config = dict(
    d_model=192,
    balance_loss=0.00228,
    init_std_router=0.0242,
    n_kv_head=3,
    head_dim=32,
    init_std_qkv=0.0325,
    init_std_o=0.023,
    warmup_steps=85,
    decay_fraction=0.901,
    batch_tokens=32768,
    dataset='wikipedia_en',
)
Below are experts of layer 5 (counted from 0) of a mixture-of-experts language model. Rows are named router (the router's row for the expert), gate (a neuron's input weights, with its number), up (a neuron's input weights, with its number), down (a neuron's output weights, with its number) and show model dimensions 0-191. Each number is 128 + 32 x the weight over its row's rms, rounded and kept within 0 to 255. Numbers have three digits each.
Before each expert's rows: "comes after" lists some tokens at least twice as common just before its tokens as in all text; "comes before" lists some tokens at least twice as common just after its tokens as in all text. This comes from a sample of Wikipedia text that the model never trained on. Tokens count by the router's weight.

# expert 64
comes after: "| ", " ", ".", "in ", "202", "199"
comes before: "| ", "% ", " ", "|", "–", ","
router:125136162135121059082098132091086096176156129131160083174099138113106143109125112146108133079156172086119114076087136093106078160155168092157176112142155134186132144135097138079165087131144091123123077110093081146163087172093161150147107131131159142154094093127094150090165164131096175109115096130110170088143154167081137145112083089120133127094072174122183151105163086166170166143166166077107097187168138091087100103138180156116154157172101130168179116123120110106094179073111149174160157075156096121128118106141078104132135202171125068084118077147142094176100099096087116112
gate0:101100095157198123120109097115157148127158173141190157140119101127071086134141103124115173111112169132168163116178051119148156110126127094116092083214130092115117111083202104158110096103165138156127090184143135176154129117052140107126087124116086133128100135132165154136162100094169129136097159130086123139122080129062115127164121091148099122190153106136117154047129140155173133138157157194074065108128133080173175150160136223105131166085125113144127126103121162108133128173139175127183152118113103167109204150113135101167130168137179135130168100136114135135124139072101093168
up0:109122111065113126180116112157114124098124121114092163126067142117155119142116136158133134084073153088094159160148186134103137096119098162140127112134114116139134155164080109155158089164078058139196154090171125157148170122198152145078127171174183096145115101065160134167147088144139120142132168137089085098141103154167137101097187101107136140118095129170117133098116121101137146145127138163134137133139208121134192130095124169121164173110184151150143083133091122175166188110106185148063083140178102171129107068067096105151189150111084207142077167072178130113116144132121118126
down0:148172171124114102143142032087137157071132144096167172118112143107111108140139113115184173072140117098103106084090150205113143087099138117108087200060122163171128184198155091209120084139152142099132105110064120121099126121175153169070132148156113111123130089128116117144173176114090140084115135182133153109109116107148111088154182178131169132119142110113181168091090131151105150141107119115135144182158098078122073068187115132084091076145124159132126126123154094147157137118129061081141130165113165119081089106140105154162127124129132084120137103145128149149169082098116198125
gate1:120152142130106105083111182110093089143092148159144185090141112092180168104137196134160106081108173153136109086102125146200126127098170180104123138137095137114098121149106161208112089139167132075132154113152115067138166151115026175105121167141092116048191180125172191067130132149044146107095162173115101146088111157116085118115158189078148174113123154151134132094121104089139141105075125148145148158197088146104122098119153090124116121131084141171144113145144182135130190102095136114151176123119153160104123136101131082118148142154132148094122101147166081167136125115109158113
up1:087114202147156165103161120106154119149081130130161130142098069104117177138095128096142096163103137079188139162126069141104133089067149112136170120123143116083125144098111118127184111151099183138175137112128115138121190160117201129145175120159143069126185115120143101198149135147137119151160116117163108069123173109094093098150081115150116154085138188104098144172132095115132067136123119053154104100137101094142099142110080094118076079090133087176151146177177090130145166160093173165127126105146121136180130140145065169177122106111088174133160075167078089184100112144155179115
down1:108110117144188143119135159179167132097209221021136132092132112095169146148209177111149111143115126136129144135118115132121072150122096152108095069092104096153118101095103114101092168075103119158121104146110114106135105085132142119101135149075142139095112081138146109123103143115151107092126130133071131150104108102140089099142126146089150158136112122048152108120149172110135148111097095164170142135170127159129142171074098112157149149113113101107138117158182065171077134134194084141183192152033132183080081101110108123196110157137135144133109161092067097095140118132105128093
gate2:104087124115097105135103138085018116091065109102147155120130190151136098141152147159162130122087068101115133108125115126127163121134149126153169112113135135157082123142126190089175136124100134134154156093145070092111090140124158119084114134135129136144203154129098156096115189155118157155121096112153140126095104163072126170080151128083148137146086166203143166163138072131133151116181082143124092122141166122080138194179094098178198167077086126134153100128101072123173063118131187195111110112136086158093135105180121100107097109118194093195162110142114133119150102148094126152
up2:196152136160131150145104120101146157159187174107073119129098124123142156140101073127144098107149172151132172202123142087131123165099141088094083124120139092157121079168105202143099087172136140118112123095128114161170062132149102118114153083139096120174140111102060091193128054087132121084151160162103133073079092129185153099088152120058122144120126154091151114117113150135131105096107189119122171122118119112157139072114155121150172196104146154105133077061130099155143136157132067137079056139163134139143102152102107134154094098149145158094111040116084181105115119144101141079
down2:206091115147098147146127168133141147188059120148145129181131194178143150108150203159119127125150153182160149137112067154105100062163160147147157117137176145185043142129126139110122126148102108059109112112123133129082155122085141130092147147128203099105178108087123096101143150130133128184176114137092086124118119149090130112119122145127086172104173111132166142166160082192124133160143176148168021112157107122184115130146088137125107110121221176102103128140136143145124122144139138166111120134175113163114120157122150164099075161118141070124140103112132056120133098135137173186
gate3:049138111108189117040137118026094133124167173152152131108081116123148149158155124152188106110145140083096146145054100139142131118122138123091147168155130073161124127143127145156108119140127106094191120127091127162174129077101144081119159130157117065147074127173108084075133118119124157187154139100132131092140133154124115097085111159094137140154193155127135144141146112114123154159150122164081110114120169118160141094128147110061118166037112128197101111148068058130116104082107070144139110119086096116128124051137152110098165135093124098118133142125150116173133103060111192086
up3:111104129121103127108185118107120100096150144187174103141159151143131143088135209102133134070099166139080137142132086128110187182078142141147105081093118142152079077082176159137171132108159112190143126108166117107089134093174113092161153129117128129134194168099062093185128122113064104113108096143113158167095104151133104149076118098117150149147113131127163117113118122127089096117151131132137194174069120108126155181161079124183160064086157125123134071145119107160150054097123177148114166109101137146129102174137055123193173135119123182122121152119146146086080084067134072156
down3:163171153178150137144079151180112130124164102166119097158079143130154072145112074131127148116155145143109065080139111105113101075130119114100169167119089183104119153063130132090114112121150120094143172097144163170124115119130166127233127176139176157078083090080105152110135193080202129120137148103106096119107098121195111178185100119135113181083110090132125132091119102105144034072181138130094134121133118148146074114068118145146122154129101167105090192121138127173117151095166122119112130129133176105099126095087130126147123109135090130131097142180103167140187196153081137147
gate4:139134114106132149144063153098071134193100100133129170111086109125113158131133121092125097138130110118201118157101121112085124141147096114124147160073107127175127183142099153135151134121169090114157094132098094090150173137081206137226097099128092124158083072113156135103109106152129112094154113168123130074089135111164172087167101133045135122150122083139136102117226120087137092110151127140111133183158182123137128114119087096119117065178135116104184166133135066148196099081149154159088141098106135144155145115056115082157174127170073121120088125134062115163156102090136114119
up4:155095132121117154108153150143126089188173107159120111130000123069153176179188170158116147117131076110095164078125155127091149109125118109143138168106132181040111141163143091125134174076101122093110151104139123087103128136193136119137140126110122148157137146089121129150134116177115093130138207120112103097178111090124143177116129141143125132129091068118153061133061143192150105163120103108060152138116144111135079168131169092162108101095131103084107143147120133146173135130111146156115094137142136158160044153101180138098164105105108103121127049132120118100111110140140151151
down4:101110118139153115158143195144187165107099094087127181113175130091088146121176144136115121125099175133157214148102144187129134146122106134163146152174169080144092180162224114111125072078132110132135106134227149114138141159150156172071107154113049143164162163130116111116109133162166142142123116027217145166130158129149141143127147113133109108143100096141091093116120161134175121156131079140125046104081153167100132195084125155186097181125102130114138145146166135113148150096130137104109123159111130149178156151146145187102139098137135126106160127110167172096119167134153116129
gate5:074196147146142155134136145127095088134128133152130126062116115067125103088137107138088158170116122135120109065168074098141170080102160155137207110140123128125095132066058131126103149104138141102152060127136093150160175126085138105141104104191146113094115074144153168134179071134141127126077098142182125092145163130143170120074141148129139140133086128059137131123128187119150093131121162135200104064069063140138139152094138120148130074088148053133125122162201124099081168121145137109145134081110139133106100170140136105163121125138078075126155024123126129128094090145113082127
up5:129128119136116126108114139152140180125135155118121143192130092094145120180118131204195087106097140163126148187121085119068131146046105095133089103153106089130166188151121157190133083167096157125030087136128118078104128097149132116127133130063112100077123120135170157173137103130101141072129149078118104089140115135136176105108094130113106117126124094145124178133102127129085128125093126081073157187152169149121141097166099167109211059150160080116110081118124110128133049161174158137150147139169124105095123167125112072151125148117121172146119120078147130209121158064106092143
down5:103086147102126084170119126107126150126141067044157098106147115104196133137204069177170121126124135135149116158128172083155127123181089163097123140071086117093128050217098116177216108137150125118193113119115137083151110182158130159106124072131147127173101130161148127088126115138089109134054114114135148113151174051118096075112110091117107125167145112162128081132123103131162126131127131128139142142095137118120158108082207111126117148088145088102152081123110141112136145150147184127135131099141070173108171140155148069118159095148117096057140077111093094098169117103158101122
gate6:091123144078085140099128125113078123131129086108161167122081126115079155100100105110115102156146111101108150137077163108137155142124126102141092131091177162150114155126137122167138113169174104117174114147100124140110121112136160109208109124177164172166180122176149107137135134150117123089134052106104157162073079152094163105148122151179150116132146116108146102193127195113185155203126103080184119127141133076137100184126115110151114092192106203166210122129132126152133156152147151206137103106126187137126112136152087185170168105141148104090136090097101112153083130236104099102
up6:120077094179116161137134152146111065099082121155141102141066160051132143132163143106102195168085138145125099108103216120147130156119147095159132116155152164155105131115107186175164172107150159150191121178158111129077110082129118164134069069127144126150137116148113140096130144166112102092091051107100139127093154071096151159134150193157157136109143069158083137136178152138172105189121144124154137102082194122095152213088126158122096093185121137163140149079130131126132130137144099131163144111124200140129112144120085130119160089070160097152126128139089149175083161144070146101
down6:162133149102134087165110085121163081129113076068190157161123154110097161086157078091116117143159112080108121107103105185078188155107123177138159148160076093153182111196130106102127158108111149149141127125143152149131116100145140102125076111158107144150160165143145198130111099128160113100111094100155109171124107106126117026167180161080132116159145138149166187167117184079121132176152134067114117162111108093124103150124181134133128126201068187099094145088172133151129127167172111125178158217125102101149152153122122158130160105152119155111112121166111162152128150081106200093

# expert 136
comes after: "(", ", ", "| ", "; ", ": ", "and "
comes before: ", ", "–", "; ", "ing ", "-", "\n"
router:135133134108133091084117124101065101174132138118147076200108142109101151098109110144133131092138171082106125081079172082115105179165152097146164127145118131184141150148083142092155097150140104131103099133098114166189087182120126167141132104132166136181113095148086149129131149099111154090161116157079153097139150185091122147103098082157131135138081188155173164100160079181155183118148170092120081151144177098080083134153188148144152129192074124159158104126118103101089155124119140168179128064181105096108133118110094085145130198175124075086133074162157134176143111104075106083
gate0:172127104138098165096150130112117102099108183111152096157175121103129134118133140088142134161075098068133166134046142117054120187140136129061122136170092154115198145095094148095135129154056124132085106130109138141154152127113069108053073103104124157134165144093174129165163155073110148109117150192124095137159106148108118145117157158134134116163077172101082150155102138145096092071138101086191120168173152115140119145119105114173123065096101152114139119077114195131097077132159130134161087124148144077128148122106160066121177085137155092177116074107094126214129145134087165106
up0:155201128134067126103117111136177103106165098157130176141123092143101121109099138112100124156169084191161162110124190180076131141120164125158138078097145140187165137140157105159144089114146087152162169158156158101078140124128137193108085168136142092101111172147148155108240147143196112108096082115114088130162092112103142110085106134112083132113103112159171076124184116152119064138123137124146140119135063162174142104082201115115075169115114149132188079108093111162131167131146118127114111135142099121135130151191133175133110105163089122142144157105173074096112178070127064131
down0:186114180162117073157075147085132125074184118142112088187154140107152171148177139155171164099122116119119116079157081124178165093207190110135205104116134070135148093164106120114145171189155151069139061156164152123099084100127167104123135109129095065150113105125156154146208110086138121154152156151117137115096153132166095099158106087117181149145119157117147151114127118120156201089115108149134130097155120130082124130172143131063089172186151109131112155171141128120120143150146117101120168145087118135106158189193089113176085125105161141098148164129166148106129091075094146158
gate1:125111079055105140071190128095156099121068090177106188127147126174158149164089171172145119127084082138127143116088143143151131137106149137136148113162143074086096109103106137135098138135115132155162111065076161092089165130091062154100148123181136099141120111108121186135128118087138087132132185147110092133117117149161152142164101080140121065162076097199138147166153132147163131059153134144160121142164118133107102147115169114107164109141117104135113167087075115040141116116166142077194159164156101108094134191099142102117155184113138124079050108160135055142132091135094130090
up1:136198151137134117127107144109139132156142110156104154096150154113084127130206111159131151128103113168089113121102066063120180107126165114110150162133189188138153069094059129107161130180138122168086115130163119211144116099120132121137088147160109207113153136171151135109081143128118120140137121153118185120113127084090046151147140097109082149065113168122138152113159071095091067168075119120202137101148096103116154122098101113166122125107143133140162109107175129159109091168159117159087150193083120084169082183122090162062122088144121108160114147083125137118124155150114172190
down1:159127136117165125137126127058170133114136084146143152127080160142083196133063155123171097122139107156157120124121137140130145178152063123146176134154145143165120147163116109100153080195159111102112120132116101144155098137138103125202119130082054146133167112176103102112157133145173125190109112105133179123132160114123097126092170127150209120134159159065135168112120100159115122111181128099137227110188131032166138142072142117125149146132169133151144114108151129141125137121052124064146169118120135151177117110145136126132130073172136112130211142185152133064161125050125172139
gate2:110146144140119153062156177101110120138087104152120107140159123156135172104170143119196186115135157136131112079105157129161103178071090065101122164160111104111175170072146135134149125102097110150107132144049194132134133137129172181097085122078119085149141108073139126117089125130131133167169127105184147128197134104170190134137090146125122117221090120100112088144147141143155141127113101123128118130092169138139072159166164118110126140073143106122134102086111106083044151154112085068099125150162108127132112126140124117113121075103171078075138115125140115106216096064086051139
up2:153086133110133140124116153151090090155069084135149134151123146115076101078145133120131123153098184157090143120140214120154125189148137188138163106123139135133121147092103163140101141108063099116106179125178093125112161068115151091131124154124106134122114095146136136138123105139099114168165100122143162128132113115159137147055120130172115191126139110094184028126129146134136162123095137093128150150143217192145184163119155136152161117097125175083091092164106156120128091151141105156147115125069051199096110157128080135140104186138141155084060065105143171138145077100042155147
down2:116118119153136136140128118145134138119153134094053107163164057094103161059150102074158104106154131185137141145136099060102139152107153151117150171118189129136112141160160095060120103141091182135143135108094108117160149150154166153142130120198226072138162121098148131126168111127130120128060138147108076128109146116165153136165114107099107083127090126088139064160115070080116116156152230100138108126101138072177082138096105145128156158115139108201110117146106165127153142122162103132098086133142155143179171091148084112114186169084085143187178137155160099149149179116140101090
gate3:148108092190114197164142102128108113139144157136105127135135154185099141118125164108111110092074077077118122142100131113185184104085178079084073123090150176128089140128165145142137139107200103089134106117089109131098105135092054122139065095114115184136105118146146168109000137135168120142174102118117126141116114199167186140134076148138097091128095130147153122115143121095119148122114182134059129141119141128119119154125139121093149129143152138145140122224163152097128109113098106156137069141138080103141114104084152113125139167120116090079120066130158115141095039070129082157
up3:132148164158094180096147092117130089100123161121115086094088128144063146166101138071144115148155074135066190075152159115166145113125150140148129151147131081065143108155144166106090146143110188152099108114121067192116126103110121132105156120167177132161160065116109163095090139144161163139111173123109066162155122106137082070140112088118109114118145128129120124080119139152167115183105178081041106106139149107109163134138098120147084108115187145126082183088212091076105088106091113154106083154111081141121119135173155140146155160066124134067137099128111145096204130141113080094
down3:167123153166087113130145123170101105116145142120112172112122116110097146168142134125118155150105121109193146173129070167123121134118136092115109128148148105123139125157129112155112152059174056156142191112036155102117139116154085143116078091144144208132085167151168167165106131137195121090134148117121115166049098159148115190142112120061113128159082138120106118126129188119115067112097142181132140043080126157113167150088163162137116141123096189084060095130109156150212049155138148114151149144100122126146093172141165165139151125141098083114135166120158121091102061091103136131
gate4:096152136140186167119138162078091152119119196119108122073138139134113134087147108141104093092098110181135129124107161112141090149187174167120121138172137161173156145118085230127147101151141088101165117118072100151130145153127169150193188114179126112180151133150148093160142082182167128098175095123129189104066125145109070126087110126137154154157129124128174143129160088085171153123169165118108140111133128128141108132218122060142107143126146149150088100141117094122076119139156186121145096135123115145105185177169110146136097168128105120078113095075103130159194168167096070064
up4:088155078168178181119118148172098187121152147119161157119115097141098107119178125173176089090124164147103176074111140082094137140210111117147121126210147134169129137148112123167124166151113081053124139116144117111098132168125101158159156032137125108180148149103199168135117154134157100104161170145142049145154103117156118117131165106171126145138097179175110124134089090124156127132108166100126138128145150199128165184167130139176099113161145109078113111101157099114174130169126118111135118102157093114182124116101103126129109183082074134120130061070073139135073171113144090082
down4:114097138142204184104150129079137202112091119199100125068122145170124085085145196064174159158103059090087133125166156170164149132122133135137172125094118142137113096168123107104090140161111168099134105143136128181098136168154146163124167150145072121115145114092115079051130106169210116150177128142118193150115120115099170107118111168115149139159128115128115137201109066146107101142136152154100145128120152119187102144150071092085141173123159199115081140140085083093123118143145157160151090094150159082126117093133125137159167118167108155179170134103108080165089126129088132084
gate5:175124125120119103141122150104117128093069091105109150138082174150091152139096095122146195089159115179150178093107099118170124207120127127144094118145105093105171195084120155084098157186101081178162182164106135172133115136162085168119133124176192136141113092191140158075102096109145100117165140106110158102112149135153144159119023139113115161130167152143129183137123122054080135119158122130155131138036125165068141112180139134162155090114120097143156118120211086172135168129115113119143132131166101140110093152083115101149102079113104119111103099144148074174132076096089125130
up5:082174092174175081105157137119083108139048094146136157162077107128089109153074104138110040097144151154110117151124103093161147126126170098088107169137168179133166165139160163170092117134148104199136126182110071074106124107162112206119151140154143170136164175081117062123108108095149111128165099117090094097089121179143112135092143126135108134127154159145178114136110138080132117096072156059190124124135118117123122139109151090150129137111080068145108104098104090134156050123094143130156079076117132146192091137138076107121130132092084137078088125135121126160094110119177179099
down5:117116144144133120119089143152110113168136156085141103149145146095155159108153160108134080191075125148098114173138137136138103111103105132135127170093145134233159126078095082151118095211156146149202106178119082145132159154126101070151122136080087172171137188165104126067142102112090126161143144162112151061083141062133140140143128144188155104127105078084139119180162119125111119119137070166145125111111108163144156134177091144175102104098164074165129163067110172142078116117073119156118124099141170118114138208123086171077163199185123150109148118164089154146147120104116145134
gate6:182152154119091120100148116105084136167061210115156151127123123100162172081070123125116128116122157124122083143101156157125109182122138106106161066125108139114109093161120095105144152120072142159094135176089152153157099155145124157129157136133138146180094102141112133181123110118203095060158190109076059152135104156124124137059148093141132126191135134105140125105076101171125181133121179100145132158090109174088088112164174114166071085182163067156050146150143108098107115151152130128129079143144113135148145118086087117157067106191118176117164112107187141123186162094143156109
up6:128080164087119088092133106128094099141116133088163139100139116189101160117050155124140166135116094140101120111104108158151123124097141124055085132115113223108128139158081120077138162151079198112118135134137110155137095176179119158107122111109119107209131118145117106166098112084201136166178130116099085134129148157064133165121127164208150117162121089119097159120085076115130152097165135155152146114130095128126107127107149112112102104174116103088153059111167114104089187178200161145149127110198112140139169111183084114168021095132185124120134125117140108126092111115121164111
down6:110091118123129123114161097152114117145110142161114122201088132148108082085089131084090078102116144138145101137115049137151141100121175121146077113075056148160144144097120137116121190189113134187155140155120139153153146185128163107113212164136128124151142088179088120162148160098168066135078084144143091129136104198181111129059139136119124164117107154147135120145079111132089171107089096146177169181105141133107067207133120153145090118129144089088141093115152104105182087189174180117177050131135132097124111138129117141129136082160099162098146180103170150157082142162125127121

# expert 141
comes after: ", ", ". ", "and ", "was ", "a ", "to "
comes before: ", ", "-", ". ", ".", "ing ", "s"
router:112156119065127108122091132123077115138136156154147106169112145134070156087099154161129117058184150102130130099079192047058104171155158130111153138141123136157124153115074132108146087130139115116102116154113110140154107162090126167115114125113168113148106135141104119126170158094082089074137108122076115096129173128105104118115109102118168112147079156135158137102179091166124159093108136100158063254140103100076120102124186141131164099125102147169178124090086140109107135134118142146162162059139081114133136098093126102117105158171110096102136060140181083216114106119054101086
gate0:151119072155137121121112123109078167122168106116089114176124205088105143155056148107097135124118145101148122189132171077107090085161087101137099087111124121155099113153094182144163142132165119112103137122151146087084166100110141152181147184082125090128153062111076122189087145121157084138108112095130097163127173157110100129127136110106056117101159091115124143127161087118132134072145080165119086156082074129123099071096149170145122084116105148118148110102104116135167106127099131138119134093056104115108112094124082199184090155197068096190104175134114142141129130118059159197
up0:125128158179133138095102126144146137124109104149191140147110113130114122161203140106140130165118123093114095090174085129190113132129191152130112125133068093160128131126160083134099183117129112111098131136153127147095145132130150092086127123165137212134151102089120134073110108149165156187142102197145096089127139147099083228152153141109134142199153117102146086156174120184114189152140133137090133102189117089185145121063118160107133112151129118107106086118138137161131140165204209144094149144158122094105082160144142166196182089119027136147092136152080143122102122149106105093
down0:119136105115069105125130163137117125114130058097110126167146086115122189169253110134115132133173137094100109096157101139104096137149118132195078118143081064098159120160186147094146108103046161147150101142107124138147181167107137160165095126095089139141124154137148191108128097095119132135134144179178255158157070128137150146086128131180148083157154156127151104110175174152126162078148082080133113163114088149156163145148132099124092161104159157173139072110127110158081106116143113087109154155144137123094123145143135152167112147107115158117108134127105208105092118074097142129
gate1:156166139134158154079143126117125120096128176150132123192088131169113109152111147166184195110099078132128096141075160135170150159140154140174093097119121204097155177127097142115144126094166113066130111214116126133124130109088143162138114111118124102100131168132038089104146138127154101090089104144099057127065097098106117166118097118149144102135097102080079128170203108120119168132090123138156164135131078145095109139102100062175143126168066052145125095143098213149149072145132112145146164102118162130121114098126111126147141084165193160096118095140181086114188115143094108118
up1:165085097123087102104112112118097110177153058112134160136118186126073159142141127074169110096123096092120163172126170132101093089115116145089138141176059120127182176173123166129095152094143103084141124144119132075157181141140202129103126112153114116061098182135146134101095110097127125083112137103084111069140103168147109091167120120098132115099192183092151142130103174073113134099137133126104095096121188097153128097121138178133143127100146167093136189080171123185134133096164100123134123091089142183198102138127131103091054147217134143106134138131170110159163167132086092183
down1:158126094139118102110095131093127120172081109098158146112150131180143152193088072103176207160122118112114109188161119128118130135139126155129163150118105160096107093045068208103133114091102093052191146151120120068154103091099157101096155137149117124124131109149159171102097117136055117088156120099179127130136100030133159103117119125090119074117117133088112148119133106087187128103181188144123099104158155139147093097151140115140178118156113108139122192115081131147191138097053147095126068103127134147180102147143075146113094155166130119154149124100110091178131172105111086154
gate2:155123094101154145057130051114110092145184193194110040175153123153057158141151124105171099127124174122112083142153088104135113162181145115082131122137054112137103111163112115103093165072119132121151096175184102134153152123129133125162136179164092112097146152108112180154103150059162111138152107146148115097113164170096109118182136125120165111165106116126141176082159205085084204090104140133117091136096109143162138174061089151059122076110173161092104152144126164118095165076139156119147152165121120177084131115111121118126068119145090102129111137130124093119124118112136101113
up2:128149129128151145175164082070099204188122118145140152129154161134125166094144055179143110146138128077121154186196084117079146152100091136108100126194167141161150085100155142117160169096154144174116124106109181145184115176119107168112131182066166175114113124121125127112095115146087110136137117147168183142132079130102105127077174121130076116153187125104130175156110122096126139125104111079119171123082140116150144147171065100157204109187144116112162088184131129079093194128133099093115126195093123105122119143173135209176093105106127104095102125117132147083144105146093118151
down2:095113121075124123139203123141094114130140113088156108147085122126169150111166148160166171133094129123135126139107107151067118143184163165146106069132060130122094192121079131066106140144092155077071102097140099126097073169145143120087118098118107075185151128159169108079110147145054163063087200131106097144056064136128112127111125131149118139125127127152089156072108219132103112122131180146123099126148128062114096153107184129111096168090095157120149095169151141167123138137127103084106167088197059139160094101131093091137104120153108123132123144134131083190114105121105112090
gate3:132138108037133074129066086093115086155210178143217135106148119135081082084175108099116148089115170145187109187206129145160119173134154173127096146144141163124096147107105142144138138105128138092093119124172132132055184131112160147153118115137127119106155124106075109104160175115109166109093138099159109083121182149118066075157167113088131163110134104143126152083072104070137068165122085128111086105125147100103116113123105186169113146127129122069150125153139171112092147130085167162186135075177121127132151130121184161185091118089149109099097121156130109146141123126136183131
up3:109121164149144117088118122161103094098103107143110132065201071106165161163162169137058152137156125124154099096129130132153083064106120098097183151127129193166129102138142098190156124103138109098129166146087105097143165107119129118110149195152107124211114145093127134129171137099088133107073140136045175149134093177113091148120063110120102146084116144125115043123107158141172125176103123143121085093124156143140111178117125150145091147113146124105086123133103108173160162084083089133133127093084126141191053121108155130106104123196168077142113063179150138121157086112204126119
down3:104075180079107164185151115137128100150115155127180109123149047109099128140065118106103078159140112128117092073121169065210109106121131104092131146102081150162117131083139148130114169161175164112151115089080124174131141127144121160145113132135122170198142090163143151176114138182081052155093140125169142117102088130177181167125097155140153124147131115105139132093092169217142118164117156101097104052111078104167145182157123086107106110128106114123166095077099122145068114058105119122137156148149160155124099091102108127155139082109200100101157120145152161097194122147137132116
gate4:153107115121137164073154105158076153145117065176167126196101111163105145176099091110140125107128205125114087132149174060090077102127141138149118160146123171102186129113163148158095131148107173113130133066129124181135100160091202106104133069104132146202092105088143142144127152157147118141099190124173130146061175107099126105094141123104105119150108110115107127116195101124107141123119175143142160116147071155171138128169143127093117043168128148098112172137143159164142078165134046141126148097130093125101144099064128128146051163100050092132132116117165155105143186133100139112
up4:145139121156165144094094131097150170171177142130163165123170139168125079144128167153131145124181150115127101144084095109187127165137111130117176093096159108135158147126128156152166067142118161026172128134127097125133089139091080160134080114177077163106162157124101112058112116133138152103157192133110090127161150107177152058157149106184076151091107183180112157119197088141120088148161147139159090143119082046108126182135163101183115114038144140165128142077131159082131093148071099086112095139066124095121127111172143100140153150120145145170106174141135129125152152139154147116
down4:134138166105187180116174147120068137121188140136135140110128136115080136142136068113217137118108067145129133138070138169114138129113184152151168115092206139077177095163146146163106126205123150153128138107176062139182127161156154170131121117130141162101161120160153138101142100116086158141160139141085201128143168083140136127101096115115131146158093186120113114129123088101128138158184171161102125090146154074168141149166102047151102118116178174161125118048171135120096092135090127113123162101125075050125127175147178161151112167166096126160101104152153095134098105151095109093
gate5:117081122168088071123130145087091085134136101112125144130145186102144138103116055173150158150136110112160106150116114133070123147172078091189159179163151071096127120108199118109135153137122127166096059109149104130100140135176135112124119132123150108173175078115123087179152111099055111096135124113125158145154141117173129094140143140134128098149098112133145144148116115123151201096089157126094148065163103132145111145189162118174166129051145144067161125116093078082100091101171130133097141101132041168151105114154080164148137131122154197175139198137078146110194179154125117081
up5:141161130124094115126139104127084092169157052147100165146110093173100049116116108064105119132113146110152105118060170136201105046127114162133110100184128125070128176136144116130100099096110199151107150119040135150145107152140132105164169151101129098111121134147136142107141118113127200101117089111153125129137086161102100139121090115098128077141153130094114124097130121176166087128094141100135182099094138105135093160157152146131101164087141105117109094122123143090139169169056177086088138090193174166138166161107094154206198164081146154135105164091102132164090111099192115104
down5:133138109153149136089143106188130126114127120102089142140143155126111136130144150062104100118070154065099164115163118170109161125114130093122064131101130211112181080069090117099089087075073039121114124143085178166093095129102087074118153127111110143142079147158179135128146109064106089096104029150162103135137088126092089137112143085132113153049145152135108108173161178139113145146091118083117143109150153130139109129085091150134113137100093136094104163107170090137104166178117123111197183134115138090170137120158154120156135154108112086103137098074178136078102105089067102129
gate6:145110102106166162076163079151104104183096095137171110141199158180162134132077136144164137132146132123127188128104161095075065131141151165074118105139180132123111086072098129106149138106075196125175135153130163123165128127145102121143101155056165133095121124148176126111163115059115074088121118160125110180102142134126183124140100135210123159122061166127116164081145143163102151079155168114127140106140122067113172130102103114139160030165116140113133094064142064133082120157135123067110124130038127122124172159142122182158083135107115098122154078126138096144131113136142122148
up6:057089145121079087107154137149107164108082097085132133139096090136134086136154133123123099117147146101061113071191138113134164129107088076161188153111193152146129153088179136091135134071203174116142111114151081143122093153102172097138091107148106155179130113168145100104108159113127140147082086144141157196124082145135134134129073138169170129076160162054115079167134110094120128162139093128152089158095144154136149142089115153127134084067152099170098132177100154083092145136131100095134118102121079184088123152099175103131155148079065075159117190083142097127164109093119089081
down6:162137152092147084117108119100109152123098120144096147111146124122118135104145122123133107113126164201185111125203157140160161165096114072173205160126150095194155128154123106095154121186117113173127092139127120110107155139115177128137134158163155179055158104093094093066075110173118078107072112138147115097148126103159090129095174109130141131130205107146104101116123101097113130150099091203082105099172099132121130112113105136140174150126151125177074140159071136039173086091065187128159132136174131094139109110130082102150117168076145097168084122039095110134149120155113163124